{"d_expert": 160, "router_bias": true, "norm": "rmsnorm", "tie_embeddings": true, "seq_len": 1024, "steps": 3862}
Below are experts of layer 5 (counted from 0) of a mixture-of-experts language model. Rows are named router (the router's row for the expert), gate (a neuron's input weights, with its number), up (a neuron's input weights, with its number) and show model dimensions 64-127. Each number is 500 + 25 x the weight over its row's rms, rounded and kept within 0 to 999. Numbers have three digits each.
After each expert's rows: "gets" lists some tokens that make up at least twice as much of what it gets as of all text. This comes from a sample of Wikipedia text that the model never trained on. Tokens count by the router's weight.

# expert 18
router:552509513508545562487463518467502505520470527474510514519494549528506483505439473525521493504495522480496509517530491546483505438523509505482544495557493496538515468537510494508513507508496496
gate0:518522538527482494499478498504513511497477512446492512475523527509483450500532465512483516467524464516484469503468494452488475454500519493460505476474479557479499539490551453498498533478526475
up0:479502473540478488529487512516503502504514531534515484508519487498500497488472484495515522515472478492474525553478518483529571538468470492514534523507517458541498485468531493473505523524531460
gate1:534498528464490492512520459504481536497522489486501468447503506534492488489516541461538492458519510501502482526525522489510516463503525507534484496526496511486480490527506491477502499535495485
up1:485481479489454508470502496509501496492482573517535517490469509486518476509531497462493536458537494478458499453496481508510491523513509526472482564482532509522531478487541531479533507507492466
gate2:534517449497501467490502505469494488510540472536476530454521474557501506550486472541493463546467494476498488520554513524513483521499511514478514494507503495521531523525510495500510508514501487
up2:509481513486479501475542456532508503508460492496498508518535507496510508467519526465470513468537524496483486462474521470513506481507472509528504463526513509490481484436481472459537505511508555
gate3:480522518474519521510501503499458523529497513511486502509494540521537475510487512486466501479506513522491510504509482522478545527485456495466471483509523521472517474507493481527508484503501542
up3:513515522509452498531530453464523494510507515522527485484513455535477503471478544518536456490489455497525509510542487464464475468519525499487496539502499460533495510478508488506506532483478508
gate4:523496534513482501483476511507468495493498471481480471511502471477521493503505475509507508495485502479494516512526484523488493482516455513511497519500494470575496450512512470512519506530508436
up4:494499488526541519510492475460525500541531489521531506527494568483466510458471507489526494486506450521507500519486506494518499537504524486538531486529506544511492498479457475541483514479470537
gate5:486516538489468499490466528537445527505517496534522466468508485525498467502491484498445471451538500536488536510483529515540512497521502518509492487471525539497552478500479524481521545502491458
up5:515487501540502535529496499517515457513537488480446521526524510521489512450509506497509519479513507473509509534502495542484515499503468456499521488500512555525509496473527450490497508515501496
gate6:524511474475461497562484551522479473511512539475461480528490518515502517500494498511500470500528534494502485497506466465470539498496504505500473487491453498504522504496496487490543551516528468
up6:490505526489494483531532534474490487465500559518491504529477544497484490509564518512502502542523518498512440492520450490458506512495488502454492500454476504513505558524521526481532494519521458
gate7:538486457473497475482485502467492463473506514481502494498503519510501474505540524478512496548523498477466492473505476501446503483483485507562506504531496479516457466502541530522539474508522516
up7:526484484487471542468465492485461501479476490500504519476501500530530512481525459502514517493483539520494483477478494514448490486466482494518531505515518524446528518510535530509518462498542493
gate8:503473474509488522477527520486513495485507485464474554485471514490521508519532490540517533472444543478534506458531516499476519466528516559518472508507523494463486530457502532471484535512464491
up8:489507567514543483501447482477481508463550484543527490535481544479500512441515493490472503507512470500510524455475533482499504517485500491491529495490472493504508492498512490549511483498510544
gate9:469474498492512509482487502551476474548496496528511519476509504467518498488518521509448523536496488509507487515539519518519450501539514455481458490454448475512532481465513492497467532525520519
up9:521517511543504518473457510480491481507516502522559541516496500489490554485507519475530497468485524527497508460494458482517482471524507535483521514500487524469520509511495451555542499497450534
gate10:512528526458523541463510439485526488423534470504516546469506528453465446522489485548539517455514532492472485501540494503560492521464476457513484425490499487506531477476476495564531513499521545
up10:486536522529520527509480487507485470503521501474489523492456499428499483535492488505490483472529540524509558525500514513529474488507505553522467499467488484519424465496434477504493509535473534
gate11:511459537507499475514532471501516495468486532525447540482518533497472484507488507539524540512473476516461475491521458487542499520504529539519501480500461494501507529511519512483488501501506512
up11:506533498477458516508525491502511491498548496538476520511509495513488497502487490467456464492474511491525523479526579482498510505501530525497525458515496483522523494458508472482522517488505492
gate12:568516512514507508512472463500523532491531493487507454465488518490489540531512516523554509513513499562480463509518483480507511521482500571498534486523532534524541431538521467486506496499493472
up12:465546501492494486499498529509456461464508488499506532516543509512471525497494498471528496519541518533500522481481521464527502495496502467506518467486506521474519511474473492520500465482499505
gate13:505476513510481510504528508480509459477467492513496496492471537509475496509530532474452514479472484479521499495468497504545537466489489498509585542538511484530516497529532506497491540519456494
up13:518522508473501540451530538490507458483499531503533514540517544513510486522504524501488549476463485476511522493451477503508478479479506514474486543544515504552476501467477506532464515438455526
gate14:526525476526474501503484515497494515501489515488483571439460506519508538496510489495563490516480473512494465489479469510491465476480519513507527481492496524542480474515480476471492490476505482
up14:474491512514492537472506504494498512514460457476497505479455489459521515506476519505534449515473429498530450543508518500487489478552500478481468500543495487524476535482512494519472522482481496
gate15:533506514494515516445521508495488480498517518469481540453510523454506519485491511533491527495455525514481459521509526550475459508510431524555508516522525477474521543494495534503478550528502449
up15:526462536485517473482469535463512463496520468486506507510482522488529523535496516487489498472511495454505471494469517531524577470477490472492523478507498547485476531502491499499481502494473490
gets: " by", " from", " on", " after", " under", " through"

# expert 11
router:517482502499490497466493484511502475501513472490480487477538515498520508534480493521514492493506502479494484505508491488496529449495494483469468483548525548533522464494488487477525511509472501
gate0:534512523517539507499506480469516468518537461504518507471452502502512540518498477543537494480485473508489488497456487497509478531500533496476481503521543443472493565481485476465546443485490485
up0:485512546428539495488488472480546475491551562470501464492480474485511502525493493512497508478531551524496472459493516494492519510516484505464469470492511523480497494489457491562495436476495487
gate1:449519518453478524491499510476519555524503503510508512547472520472535486521525522485467524519494479497532480485490520477542527485499479525507498512490538482450455511495478484549554494484503538
up1:526537535523533500505488508515469472483483494541531482459498495496542470464502491508499515519513477510485550503482490518487471518495494505463514501458560496557471495460495525469484503498533519
gate2:549474462456482482478487559483527493458542498491491512486484517481510479512510505485494510524479514517488518460518449509478504492519494568483498505488523483497516449486515530526520525509523467
up2:506498520447463569513536518497488498564443479455502530520512493514504475489490478496463533464499526544490509478497487510533445493509481491526521456462486534514504487484530532526494529469489510
gate3:512475492499478524493444515485479501513452500476495501538489486526508522499511477473457483469527522454495500523515521493464524540505513506513544486506484504517502494516479427486528484480445563
up3:417507503531486496475483479526480525464531521511517540476539499468521486512524507518478520493513554535483502511486480494518489503479522510467487505503535517507550485489445506502504525553496479
gate4:496500510511509491508512529526528506486524510453517514508512469487477508475526477525494509479480495508502491530461498520525507516552540520522511515500468504496524529469516574498517481520521480
up4:508526497516478465490520479487497470490514472553536514538510534469537485491496510466448497521473534520532535495472477514460523526482476497509484501516520469470520481494531484443468540513492514
gate5:515488485481527464486510494440473506474502497491501523505564494483498482497516521491471493492486509492533556499472502497448496451500525477473531493487506502515461453491526460515538502528516472
up5:500483492478489492571513485513515507488488471510520429454490482511503473527436502531504494511451516528518515496488471495498529511511546537499541485512496506482513497508477514473509535492500449
gate6:491461468487483490496444472513497522480505499508524501495466527474480479488521524502509522560509488485520507515502458513530539483466509502519479486523549483515490524497515528473483486491529504
up6:500519519505525527566503535475504481557512538566469489471467512523495499525458501515481485464485493502506512494460474532468509475511491510513478502501481498479490523500487493481507489533471519
gate7:504470513536504442496512478482512484526524475447523514505475513506496499508518498486532508520549439530480501541481505478515537502502510515510519505478515484503523563463493504506446498518503490
up7:485523517482521531489483507559478500532472467530540555490505500515491522519463505464510459484472523460549495501507511513534504488483536515484510505527462518520465541515496503510513446501494479
gate8:511489483521490510468477550492453459511520497485521500490491522557499474496445518485469547535498531472527505532478455448507525535474492509472491470524487462479484483498460496470498518534504485
up8:487511437502501556523516498455503501525507473532490490471490504493504492497509470481501502533505525514541497520473530561513519548486529471486556503480459485499480499471479506493477515482518478
gate9:508502462510509518482526492523475528506474536469528524511487486487476498500475529546466519503509473524555488529530504493528483531523484462491499519474500468472435501489500494564489473466504501
up9:486520484461440537469491496470474501531490457453522512531474471504506509498485538487489511499492491492500491547498503502516490491530454493481487480523484504551507487490489496480492477519506509
gate10:543530492491523527505507536508483525484533498478524549500477492461496535469523505528522470525502482480473490552554517464467504490493475514468500515520437503516489512545490469545494449504510532
up10:481437518516466511477478470529486498555485487498465495496486471526543475480505519456479526483529531497511508477480517491522499504554518482516536533498541527486540484483534484462531546512489541
gate11:464520459508479457473475468527437467508556448498497471455537492517528461458501457522472509493492485525522500545503507489500536497498544492538442467516473493511497505487536507475533476482505463
up11:531501521502484533541483522534518487524488516492510515482501505515537514520503462510476517500448541502495472505504479478531488479525490510539521520538531504498501494533528487506506506519506481
gate12:511494482474537539478553490480527548502469492518466508537478455505469549498488528473506534510488461510513537474485504448470549511481515497451554476490491534492520449507452498475489522462451486
up12:516507458520448484500468480512556478476486495502490480553500534524510476488502508492488515477523495466499494499482475461460496495494481488512551490524448525542505468523457553514503510513493484
gate13:488505461537468508510497479495480462519500547470496497544529504518486477500495498494493542488509484519500516515487500500525459502494480488512540504523488515543507447501526488479497541535496426
up13:469491486507479517487526492504511492550523523443506483497489473508479466508520474517486488481525520510474500486478464502523552531507522481531552498537487534482519457484526513461501525517490500
gate14:460530560451474547482547469534471534481521517476501477504493496471569489502476490518534511474482474484502470507484486480476498485520533499503490505503481503504475500489558474459566505449505450
up14:493451521522565531516492510465527473506494507542490488498462516505465496540522499472542466517472485499525554474486513535572519517500482490503539469494494538513514515504464507503434443544466535
gate15:497483487487514502515493522560538480532528500531489478507487537524511490514487516485466489477510498514516529504472473536515505481470482557494494494522474549515433500504486532528477535502488553
up15:496467530514494492509480498475435425455479503492527528488465474469528455510486524457483493499519511486499476506477533496500500468511498467485550500457540478505510531510468465488482511475525491
gets: " |", "|", " –", " 100", " medalist", " m"

# expert 10
router:504519537477508505458465481490491491534493489476479505465510493525525489519498457484524489485539505517496520477525502525473501475502486462503491507502479523488476458539492455482520466522512515
gate0:522471520553457515534529472535523527500467552482488526481481495535516466502487463524531488471509496472470490515489485486522536506552521498494525500506522501484504467507482497496496534520469495
up0:547522517538474509461490496485511513498488548464497515510493501507493490486523458487506490476494513499465497490524467494483509486521508471500521483522480469502498495549516442522449490481467491
gate1:503507528515519486499527519561502493493512523483521515505468472530469496514545466477481507508493517511538520466497495501499508462484496454480503480500486457488517442476508506518463508512481500
up1:532470501506489539480519489514491529526504516509534512566515550494517509444555518448485511487519503518494510490511484522481503507497516516481524491534456505514514499500469473495495520536526512
gate2:525490492509520531508529494486501532502464547503482536458514497542534514524492506474508467515507535480453520578510516504503544501505485523457551511530486523511527496536453463478472487509477513
up2:509496499517555505488515536493503454540529469503504495510492507449517533536541485498491512469543492550523507495464474488505546480523475535524503493505504506472514551453482493521500525503504473
gate3:493520516493537524482450511523427480482499499467525493538504504520502478520551507470525529512516512509543496545568531475487458495472536489536499522510506529537499472537516507521479471484507510
up3:499509513507537486499508501509422493524487487455511521525514519511525498488496518469453454527504523499572521499511522508421487538506498441524461545483521512500470490539495536485518517484467564
gate4:470535498490507515482546506541538468503581458517502524468469519538528490511499471516513525527521491498478489496527467489522533502498520538489498487481507496495484500491519471495511490515481507
up4:531472504505525510491484502560482500489512485497510478490490552523480493517467486520502481496520501440461500479503486515534511484528490486492530457495467525490507519459526509529517515524483486
gate5:492508515486526515507491518471477463526497506492505518532489495496503511484535501497494489478503509534498512542524501526489470485481498498481528512479509516462509513530505465502501491524502498
up5:513437485486518462504540499510501498553502476469541498518521520500532528498511487488518532481517451526458452506522539497541484453491521529491486490533507532480498515508520465506488531498516498
gate6:504488526522472497466496498484533507501522514504512544484509509481463535545477524513461512483498509517499519519488482476478506510455538571558524483501512507536484497494521513504507543493491477
up6:478478506514485504499463528531482515501486472464524553488537517481463522501531513498482501495511488495506535549469531513511493513444528535525502479475475556487479491490489477499485530475514487
gate7:512518474480479479491494521492471474485499463503509506494466523498516462556496492499497532459531501528447528538513506471535491506489498519492508501496509489493483499525515498474496513497470474
up7:470495479506514532533525447492505514515497573463476461528495468499437499497511505522479460534484504533514461510509511544495495504491535489523446502524578505527477496484540572507518463496517478
gate8:557522508463480531508498474504508585482534499523466488525471493539536481537512501535517486530499449538526503507514457529518501491500561473507524482494525515463526459477488512539570543503514524
up8:459497514503529485500469493498456481477477502507508501515524491465481499466476486507480527491536503486440528488488508437510535447487457510454488454504514547508498472515478519504501445522511465
gate9:542509465498541506451534498506500488478475504514472471515514485472486465531509527532490467494504539478547485541523509492505506510477515497537514472480464470529521474495488468495514506527489495
up9:544550483504507460497519521503504517490513488487463487531501532498472499500510535522468497527510576489519487494481538513471495492506471499509518456490508488479500520498510491508507503471489501
gate10:498509522502513516526518507456456511494488502514543498504486509530522527464484508541518519535514490504511519483511480527497506517527496476458524504493448517442476494505482455494499517494477517
up10:453485560542508488509487474529512534492484491512464503455502513503547510504455472519517486501510478553534448501499494495470497512503528499491498471505512519518497470505502541503495486468468525
gate11:522508524520522460468505535471542507473511508496502502494506452525493511475452492535492480560485498471470498513480473572507531548521497516446461482522527516461521543468445481538536511502489436
up11:528502473505485524546492509513466512529497466499508514474503550488501507508541486467548503444495485514534465540539501454529490482477518526508527516507452484548495457556541520456486540524519548
gate12:510505491489510481470501499523556542492465490504549502568483527522506513518496496481531507481516546519536502474522498486474470464536527496484498526478530476506466507502461484520516492511505518
up12:517468483448487484497481524504547496517516470521563514532514463514515511495493529531525476473516522488499494515540514502516498494533524541515467512524526495479467591524443529466516520504511498
gate13:495490480490481498521476507483505517464511493478491487525430489503514485495534466478600481492525441532510488497514508515532517501501527495501501473534487478479501501504458504520484486508550474
up13:500506530497569479476542498542508460516470551505529547503535496472507485489478505533472523491496533483508496518518479503466495498502446469507465533504538473458516500500534518480516496548486478
gate14:491532471480489516527487488484536503538492493543532528498506505515508459535490495510521488479498514481517531470478505539473512503515478529446515497483467495507500493478495511471531500465517515
up14:544529520516503455515505459517504505527510513451465467484483495501509501492515478453511475473521522507513496563494477530506533496475428508507519514531535490543546477496451458465500469532531494
gate15:507494556513493506464490469529464502451488482504477535478496514495454488493475473534513496528449499468499472507518520485478531505518519508501450528545502497537500482439511548506506500466510512
up15:564496544513533522461513436497509489498470511501506510517471489512486495534473528530508516494528455518501494527480514451511517518536536521568512511486519480496544524486533495521502505485529502
gets: "\n", ")", "==", " ==", "===", " ==="

# expert 26
router:562510483485510471488494468438505456521475527496512461469506508501544497522500490524540481466532506510505502485504474514487516489499519482470461537532481521499482499517493468470491477515473504
gate0:496519502469537480511462476462455500520495503493515500499502515465478434499491525506467470486509496469525506477519475461485500513522491459496498518495461467520482524488498461515528455463513509
up0:534516482488546530532487531499480501512519486496459505543480512523505441485513527474498471457541466495507462487485482475519514534495505463484461524412494503499475483497477472536520460482476511
gate1:493484506456499490493487492511513491515491459474465503540525519527493505478485513503501479536476529521499493517486506509516464499497489486530446487485468500479509478467478519491496494521538508
up1:490521510492517506473543476510511511477478472489495508501532456499507504508510494485536518528472535493516499493515498508501466501523485513514461504475512485493488493499480507461504480512495485
gate2:454534510509507519526490522480511535517514489543475497498473500516521495503536484489503489457502479483480528509491451521493483483518552517469474539489447462514486528518519505547497540514516472
up2:506499518482505469486440497495503459480487492478488538489504450532467475485509519491507555498489521497478501530470505497489518476457481491512468537486520483524500483518485525506541464515553504
gate3:466533511484496481515479516535493490522487509503456465491511451465488496501496510481508499453484496513519514534485446486470505503499498498510531493488533524474529519532515495540556488480476480
up3:490520535555515508492492526536484496476506497459456512523514458456480508474508516493494473446512517488506530516519472470479496531487492522514507499496529507527510487520515514465531512480462466
gate4:521486503498484483503466528531511504527502483508494542500541478514530472501512558491480493500527466541511523497526512477536464482509490497520492536462435488514486479517483464514466492502508532
up4:537499508502494533491486524519520457547502486474469475557509469536459496514493527458467509457491489521488550486520495496519483483495479488495490479499483534500478469525456512498467503476523490
gate5:497514468477498492524452571500508498539482478469534519508494492512501460501492485481486469468512485482506495542508494494516508537519495534490555483472484503492497508494531486507529478518504466
up5:489522514502468527499516484523484491522478490547501480518510505490453519497500518518510520488489517521523488493509495482509548467500470522510481543524467517516539461504475506497509558512516520
gate6:490504528519437494492493498491492466506505457501501490528468499478525529498490514503510509539497494462504456500537472466495515480539527492477513492495479476479465524473474530505516484510501501
up6:556473517467512511525560536513520513485452533496515510527507511496490484501515456569505507462492547460468539474524516477498541520438453495545480505491495502481538531500515483505511502530481542
gate7:485521501517522518471513483508476488507538477459492517519517523497512480495461466532518520482545469497477537543466505493494490526474505512504532517472479541514545499510524474520495512509518493
up7:478508455486534526467521485523492525546454503500516491462491507477499510467474474511538501535510504487507430487551483478505488479528499499478526499481476486524472490501516519432522520497514550
gate8:494480483507532475541508504527498487528448476477491487470509509490518477514526551472485516459521482466541553472516574456451525515534528508489499509507539499497475488461491539479508491482477489
up8:489460476498489514496486517539510463485497498522489510494482535488504494539523504474527547502509495533519490507497530501519514489498463495428472491502512517489491523497480479512500502495472480
gate9:506519501509527499505487489478483454487504508459492505471491509506494496532547495552514499527543494496479506503481482503521509476497496502487518496515499482530509468491493492484497493477450457
up9:475497479465495447511490492466498496490540507485536485434497518483471470509537484492520490516532507473495514535504480483510526461445492489501509551469510509450551498493492496492489516537514421
gate10:504473523487480419486495523485523491495539518465508468465489473521500505536490510513491475475466525483498491516483513504547460503532487537484507554468446503501520506496492558492535495510505518
up10:500516449533470556519486493488471497561464509530471552519507523458467489498520541502464535492491470489531482497495466429493483517499465483505473457535550476486520516506492489514473501493446495
gate11:487463500536474453461516507490529431446524465487444485433510503534541456484513538544479533517537507511503458526491503454494487486507489500493433486527515493525527478456526535575518478487510487
up11:502487512458529533471505502542472475485524480533473509462512480514492506471513433489507510495518467493488523506478518484512522481472508524465486475561488480483468474510505479540480504537481530
gate12:492510461474461505501495477498481520475499552529540489497541493487529498546485511505516483498501461518528500505502515463509500479483481478481466503481515489501534472541509483499489499469475498
up12:502482507524564537475481515494523478508487509519461513491480496495531450512531454527529518488479503461502526487487515490502527521483472494477487495485461469467493535474492519517505467484504517
gate13:535519476547479543491517471504486577488449530512531493561507528469496480486504584494507503551482461535461466491554481518475542484488510496509521532494458465478500510444477470513501508545479516
up13:512489538456506538493495520492444500490487477541469538538505528501481528529527503462513506481482486500508514489520489477494543498526485487478537486491492474447466480492522489488448470451463500
gate14:476477513478507458493453521491460544493521488530459498532498509451475500488552491485457510451494479512482470494490510478471512484538485468433498446514487497508500496513485531487461498500475553
up14:495464489483475478456532517432502500474479446456501533450477495467469430480507497519489503486479518442503481478481525522485504503497452515470495534512536477536485497510496477533492522512478530
gate15:509508491501460533504451506474480450483539516495465515470465465509489520521515496551539471498498513499553506518520457495470499460519483518512513506529483485541500463521504479470512518476517435
up15:539536439510511497508497534466487478517528480507480502574503531502538477523532543476497507493534480494477484519476519429497543450481478532527509466524517503464483550490511509513515543479476487
gets: "-", "\n", "=", "|", "–", " -"

# expert 4
router:512453448473500494464493508494470491538482481510468490553508549461501507521537541542523487467490541522489484464520481539471514491520493480465493530494501498499493497486509480467510521519480501
gate0:498518495507487492543484512490489488501476507483439496491484504497521509512515529507464474449539506529474573513491543533489475432530469471484518533520490533512495534484487504507496526501535533
up0:530502510491499514536471504517502458502512509518475508495488505507531499510514491525500458468506459512450535503487464523492481468481462458503505522523506517457507480527532528464501511489512438
gate1:529499447450499481486500497524502513457476493515500548519505525519474455566513528531498444547472523591481460501513496487514520481525478499485528517487476490451462482449484516503485500502460489
up1:458489483501519544538511484539488505473465525467447528496498466466498533486501472481483497510472449470519485519536482480511497476506509460496465539492519483500445498492491520505495504451518526
gate2:494514488500501516526490487487515494477480481526495463478500505477495508532509489502493479488462468520523532489507516505499514473478475498480507495481526520498497538489481517460489491495513514
up2:487486520494467500521484546513444465494510467518494532491507516517542487511473509472507513463523459528478497487495516509488490475498528490516488460472503498468506501463565540492552496523464462
gate3:485497507541528482525520520559501489510505511507471508513510526532472493490521521480558486490527533473499472511486540488460513508463478512506519497489456511450498474533516473450469501527522550
up3:507511520501498473478503490501521489513542532500464517481484505465511491493498476508482512482520484525527520520518464503498505477502454548471509502492495479493473533496513491506495505492486506
gate4:497482454497527502469488496513503477524516519519472480508520516499525503522531509523440528506494490480472490435500549525515542513480493501498509526452549502492519497456493530496562514511501477
up4:501530490517445466548512513509529491445461532551520518527478466486494467520502490514466474468504518500499533559482481482496486552506474504460487497516453514522517496521496477507466543474476517
gate5:549519493535504484519474527553474513551473510521431498518483444503529469512504453574498516514475473457453513487474482537480533501530502497447506501510451509512496476489550450521498507498477477
up5:537513503535493490518465534479465466503518519504501508512543471498490575485464471525545507480499481517504504519489472462478458493518496498510494495484547519476479534497537513522477511486510472
gate6:536542480531537500493503507499500519500489495505511517497524496510476511505506496472522515533496523502486506475533497474514511489499473506502464516497525450494510484517500538489552494490512455
up6:526527497477514498497469526497516525496508519570528529518545508495468510477486525468516515553489500472506507510513491508509546505483480490518520536466501481475492496493537493447497494553489486
gate7:506505491446502528513517488491513460495472531528514476512499487463490516512520535487502494489496512530542490475468553506434530520542511498558512464521514513469481503524508451484503500536535496
up7:526518494529522472498528505540480479462518491514501501499515508507508540546532530518491513477541466550499509487521504506517552425512514499513528492497434540490486491519503525473471472497473534
gate8:454481558527435521544485501508461446544468473544477532474505475527537498493502509492489471507510459538472461518525508503521515485543468509479526546504464508482521465509513534492510481495503487
up8:501542496484439440517510504470494556486492493498511503549464522481469504486490494473482501497504518523523447492541457496451506533478487487496502508519488468459520507480551479520483491502518465
gate9:496519506438461483560480482499530485487537469485527488484486489505477448496486502473491483479476423439507519482535534490513556529496549477519539517505478501514478559535512506489456528520527536
up9:532468510479582474473493499485514492475478481475526509496502490510541541495503521480501546529491519478493538537522472491504473504461493535480448482472494484511506499509476548522517475482490462
gate10:485487487496495485507505497488412456506520491450531505507479509561522516504549500552527533467457479489499495490493499505515529482485512508484494518490514552505504464516466531516546494511464477
up10:518453476517473488487510511520479476519488499498499523496510489477529488502481529516513510529466512512489480513515505494508503509463490506522496477505565488452495480485561472486535518527548433
gate11:469527474513525542512477520482526484500543513471490513495473465484534489492467469484538503463488518462418500483545475486479499537474510492502470472461489491451465480527477477492451495506535464
up11:516536495482506484513510482480477509509491494503469503480551498503467523523484501500512551474452524512487522499516519487518483487511527518491555556519511537458500509462518520480457534505526503
gate12:481482501509511487490495514473534507487493495476499493527516505508527488503507501468519483522520545464522519522498463517506484496523511511479458512540493471493455468471505516507486495495526505
up12:504527518492509513569556463549466489477520514544507485486515518451490509486468532481453474473496441495446494471476492449504524503494498496475492502491502541531521481522494508460505535550474501
gate13:500479528509512540525488553504461497488489484488510499479447528495507484520525544503498477522486506524459461521520508541526456535461505499499475454511492463510493498513468533498504511491517500
up13:478519535531507501476498493528522507502486501517495520522481511473540551488467461510533481504519496495504496494497483482515521500528476488518531542513558514480536478466479475488475485514514520
gate14:508476521518524502474498506467468509541498515503480526520520517528499507518480488500478506494511499508521491520494517518480486556491521513473500554481532462462496541522529505484491531483492502
up14:477506523525533504481468532475499494497516463524481506511462538537504537531526560505446495475485501520516528531568501507518453533502499501491488497518470482501468505543540488502523535517505499
gate15:480482534481458455473541534495532482486451497533480509445500501503499485497452519487512497511523484536478517515503510518450514506515468498486528502520481554534525477477498537497440499507488525
up15:525541496505524495514490478510489550517537493479496500476504479504517518497505481488501458480516521488522471496521479509531459501507494480535487471530503466487479519506484483487527506483494475
gets: " or", ".", " and", " |", " than", " were"

# expert 5
router:488517506523516504439486484536499529521470509495507500511534525531528485497471485517483511492485523516488511504516496527500491474510522546485465502527510536512513460540495462477515481520515519
gate0:540514448463497491523520540494497490515535456525496478479479468502486491501531492530523494499515453496501498452492468557517478477440542471483511564530552484490528493466513472510503482492478449
up0:498517500502527472507495502475514503473547517505476458487487517534508500516496484592455499487499519507454516540439488510459500499477480482486523515517548523473554469505567469538537514507542456
gate1:501454467496548524528542503480494495521428474488485489515481488473509484505487495459522510511487520502519484526484511531527535473491468506494515519563477528518529520513504476525529496477462495
up1:530511498478492532511491495505483487491485534558494491514495478518491469497517471491480533495525487467497502511517510490522507473569517499482484512482540476536493524507470502477496479518539530
gate2:538488485516509470475457517467519476527506508499450500487479536468507533545479493508520522484503537525474469515494462494539505535534501510459535504542538457521438502487479511508549512515511473
up2:498482487499466503464493508541512492543497521476461481516548477502532477554525494481501497500489520489521537535506483503518509472471517555477473459484484509483498460512511469490488541499511470
gate3:517495520488461474543491492468538507498481467494470504486439483512482514468503497550532535525549495528512467537478484529454479502506494493508522514493449542469498499512492499503493538489506493
up3:532495481478473501537508526502474508510502496479476515483513448430489472532513537509512469505457466516459470497463510501485457481496498499504464539488514490524512483462500526516482507512527502
gate4:471540501530503481511507530490483477515508497481551489454464503457488506516479492527494480520497515535488544514528512484538511423548492518474525516476495495513473460502463468473535472503467512
up4:480529457473519464481539508537495520549488521469536482505511507479513516523491513479504477434517536486497482484547556501505524481498500532512537517482494589515518491542426525538504478440496473
gate5:512509482476496498457524506521523444488493457467517524545503521458497498489529523546482457486541498492496501556518510494490491526469547496486524431492478458509531475482521507470518471472507465
up5:466517473476492470481517467557525560520506467464522469543505478481508503517499499494531497496484476513515481499514536486484512498488466522551486483499481465520483492501489527504519487470524516
gate6:513497465510517509505488496498505513508554481448500487499504493492491501537519493517512509484499514489500534497509534455514519530465435491544479495536490533520497515498503464488545476485510495
up6:472477514486526522502516493471475472505548510466496553508501499479517514505514505489556481484479520504475521504471494512537461500477493532498510486500552486484475474524520496468529492506502484
gate7:510512486522454536514484488532478482529550500514477500529495479485493483486477511475521465508517496490492499485563461473521487467536474507486447538547486499517499545489485499481466472486482512
up7:496530527490508532507459556504477460487525507500465498535520507503494501505469482469482459508451481515499495501504506500519512471538504510524491503538530513513487476505467533436469476486509507
gate8:506474446503518455497480501479472518497489519522519514434478496483487430496478490477512507492478523549466517498474487542526479479539506514549519526473458518490533568478543531465497446536518499
up8:477508479507494478499495513546508509491494448493541500492479518530543526498476510482528524521520521505541530487491498498502542488511515489491487522510534514502489472508480497501495498503478510
gate9:484489534539527560518495519503491505450485495476462522447467512504528473460508508479469521495512516449487500470482483543482517496502504517503524505496511553489501473475513458443531476516487507
up9:487524458508502512528476523551487492472471518531507508485466521536523530485552509501510557515501531511544516491488508506470541525514516517496455455506482511516479496516484496483499469482508485
gate10:477501501485464488492492524533457490481465494519514493482509504550486535477499484476485493460493514488525521495455543522489485482465509511540488507523476492487538452524493479497485455516521508
up10:544520571457505453521495507526487497505486491573571488526503509476523488512462491488454476446535503519511497500444512480530466465538527498503508527484511532480569481520495463523484506493470511
gate11:558498506533536489465441492524518463516505470465473507477504457498482516522463482513490488474497520492547497545506487484477496520503504537536480512493497537536495482543532476480486486507465467
up11:515529494523544481472486502495518469470448493520527527517484496488473478478509495464507486466500453509535495498466493454452498558540497502525558476510502473518523507548541518448512523476491534
gate12:543500510487427488498514465535527499516525448511469526478541539509502504507529514505481508535454550459493512524520467515503494513493520545544503480522472482531528457562503466483480509488502507
up12:466483508484435527542488538489490515502503488521513506455488500496505476512480505506521498510515490468496466507519499483483508520506504533521494519492469502520538450528505459497519482529488504
gate13:496533506490511488465529533424514472453494520495477464489512483467476453509521504537494527462448516482512481535511510472514484536488483427519482487486524489526509498453506480516547490477454483
up13:499515505506498500454507538464495488494488485452459482512489483490461486548508519540473557507486525511497472494486498497519487515536526496531477464464520495541480498507483521517511548478484460
gate14:481473522460517460561491511491512519494509483500492517487497492526512513498480464495557533476454471528539473536521526513459519487501493490515523523494511494519496470486539499474514492525533449
up14:492481476466505471461549474467493535509533544486503479498502500467526506523510515533454483503520493466522473491526469500521499460504544528503532539519472476534489543514579492502509515485526488
gate15:499529519500486488509514503500534503514495516510531495490529536496476480505440513534495489498491470493496501531504487488519491500465515472545472499520515517482492491470516504529489467510501464
up15:501465486492517532451474517513501500475455515496499526517479536495486509506545493471521511535545507520493523506486526500514512561484485479507504530494486482544525483539525484526485560499510567
gets: " |", "8", ".", "4", " w", "3"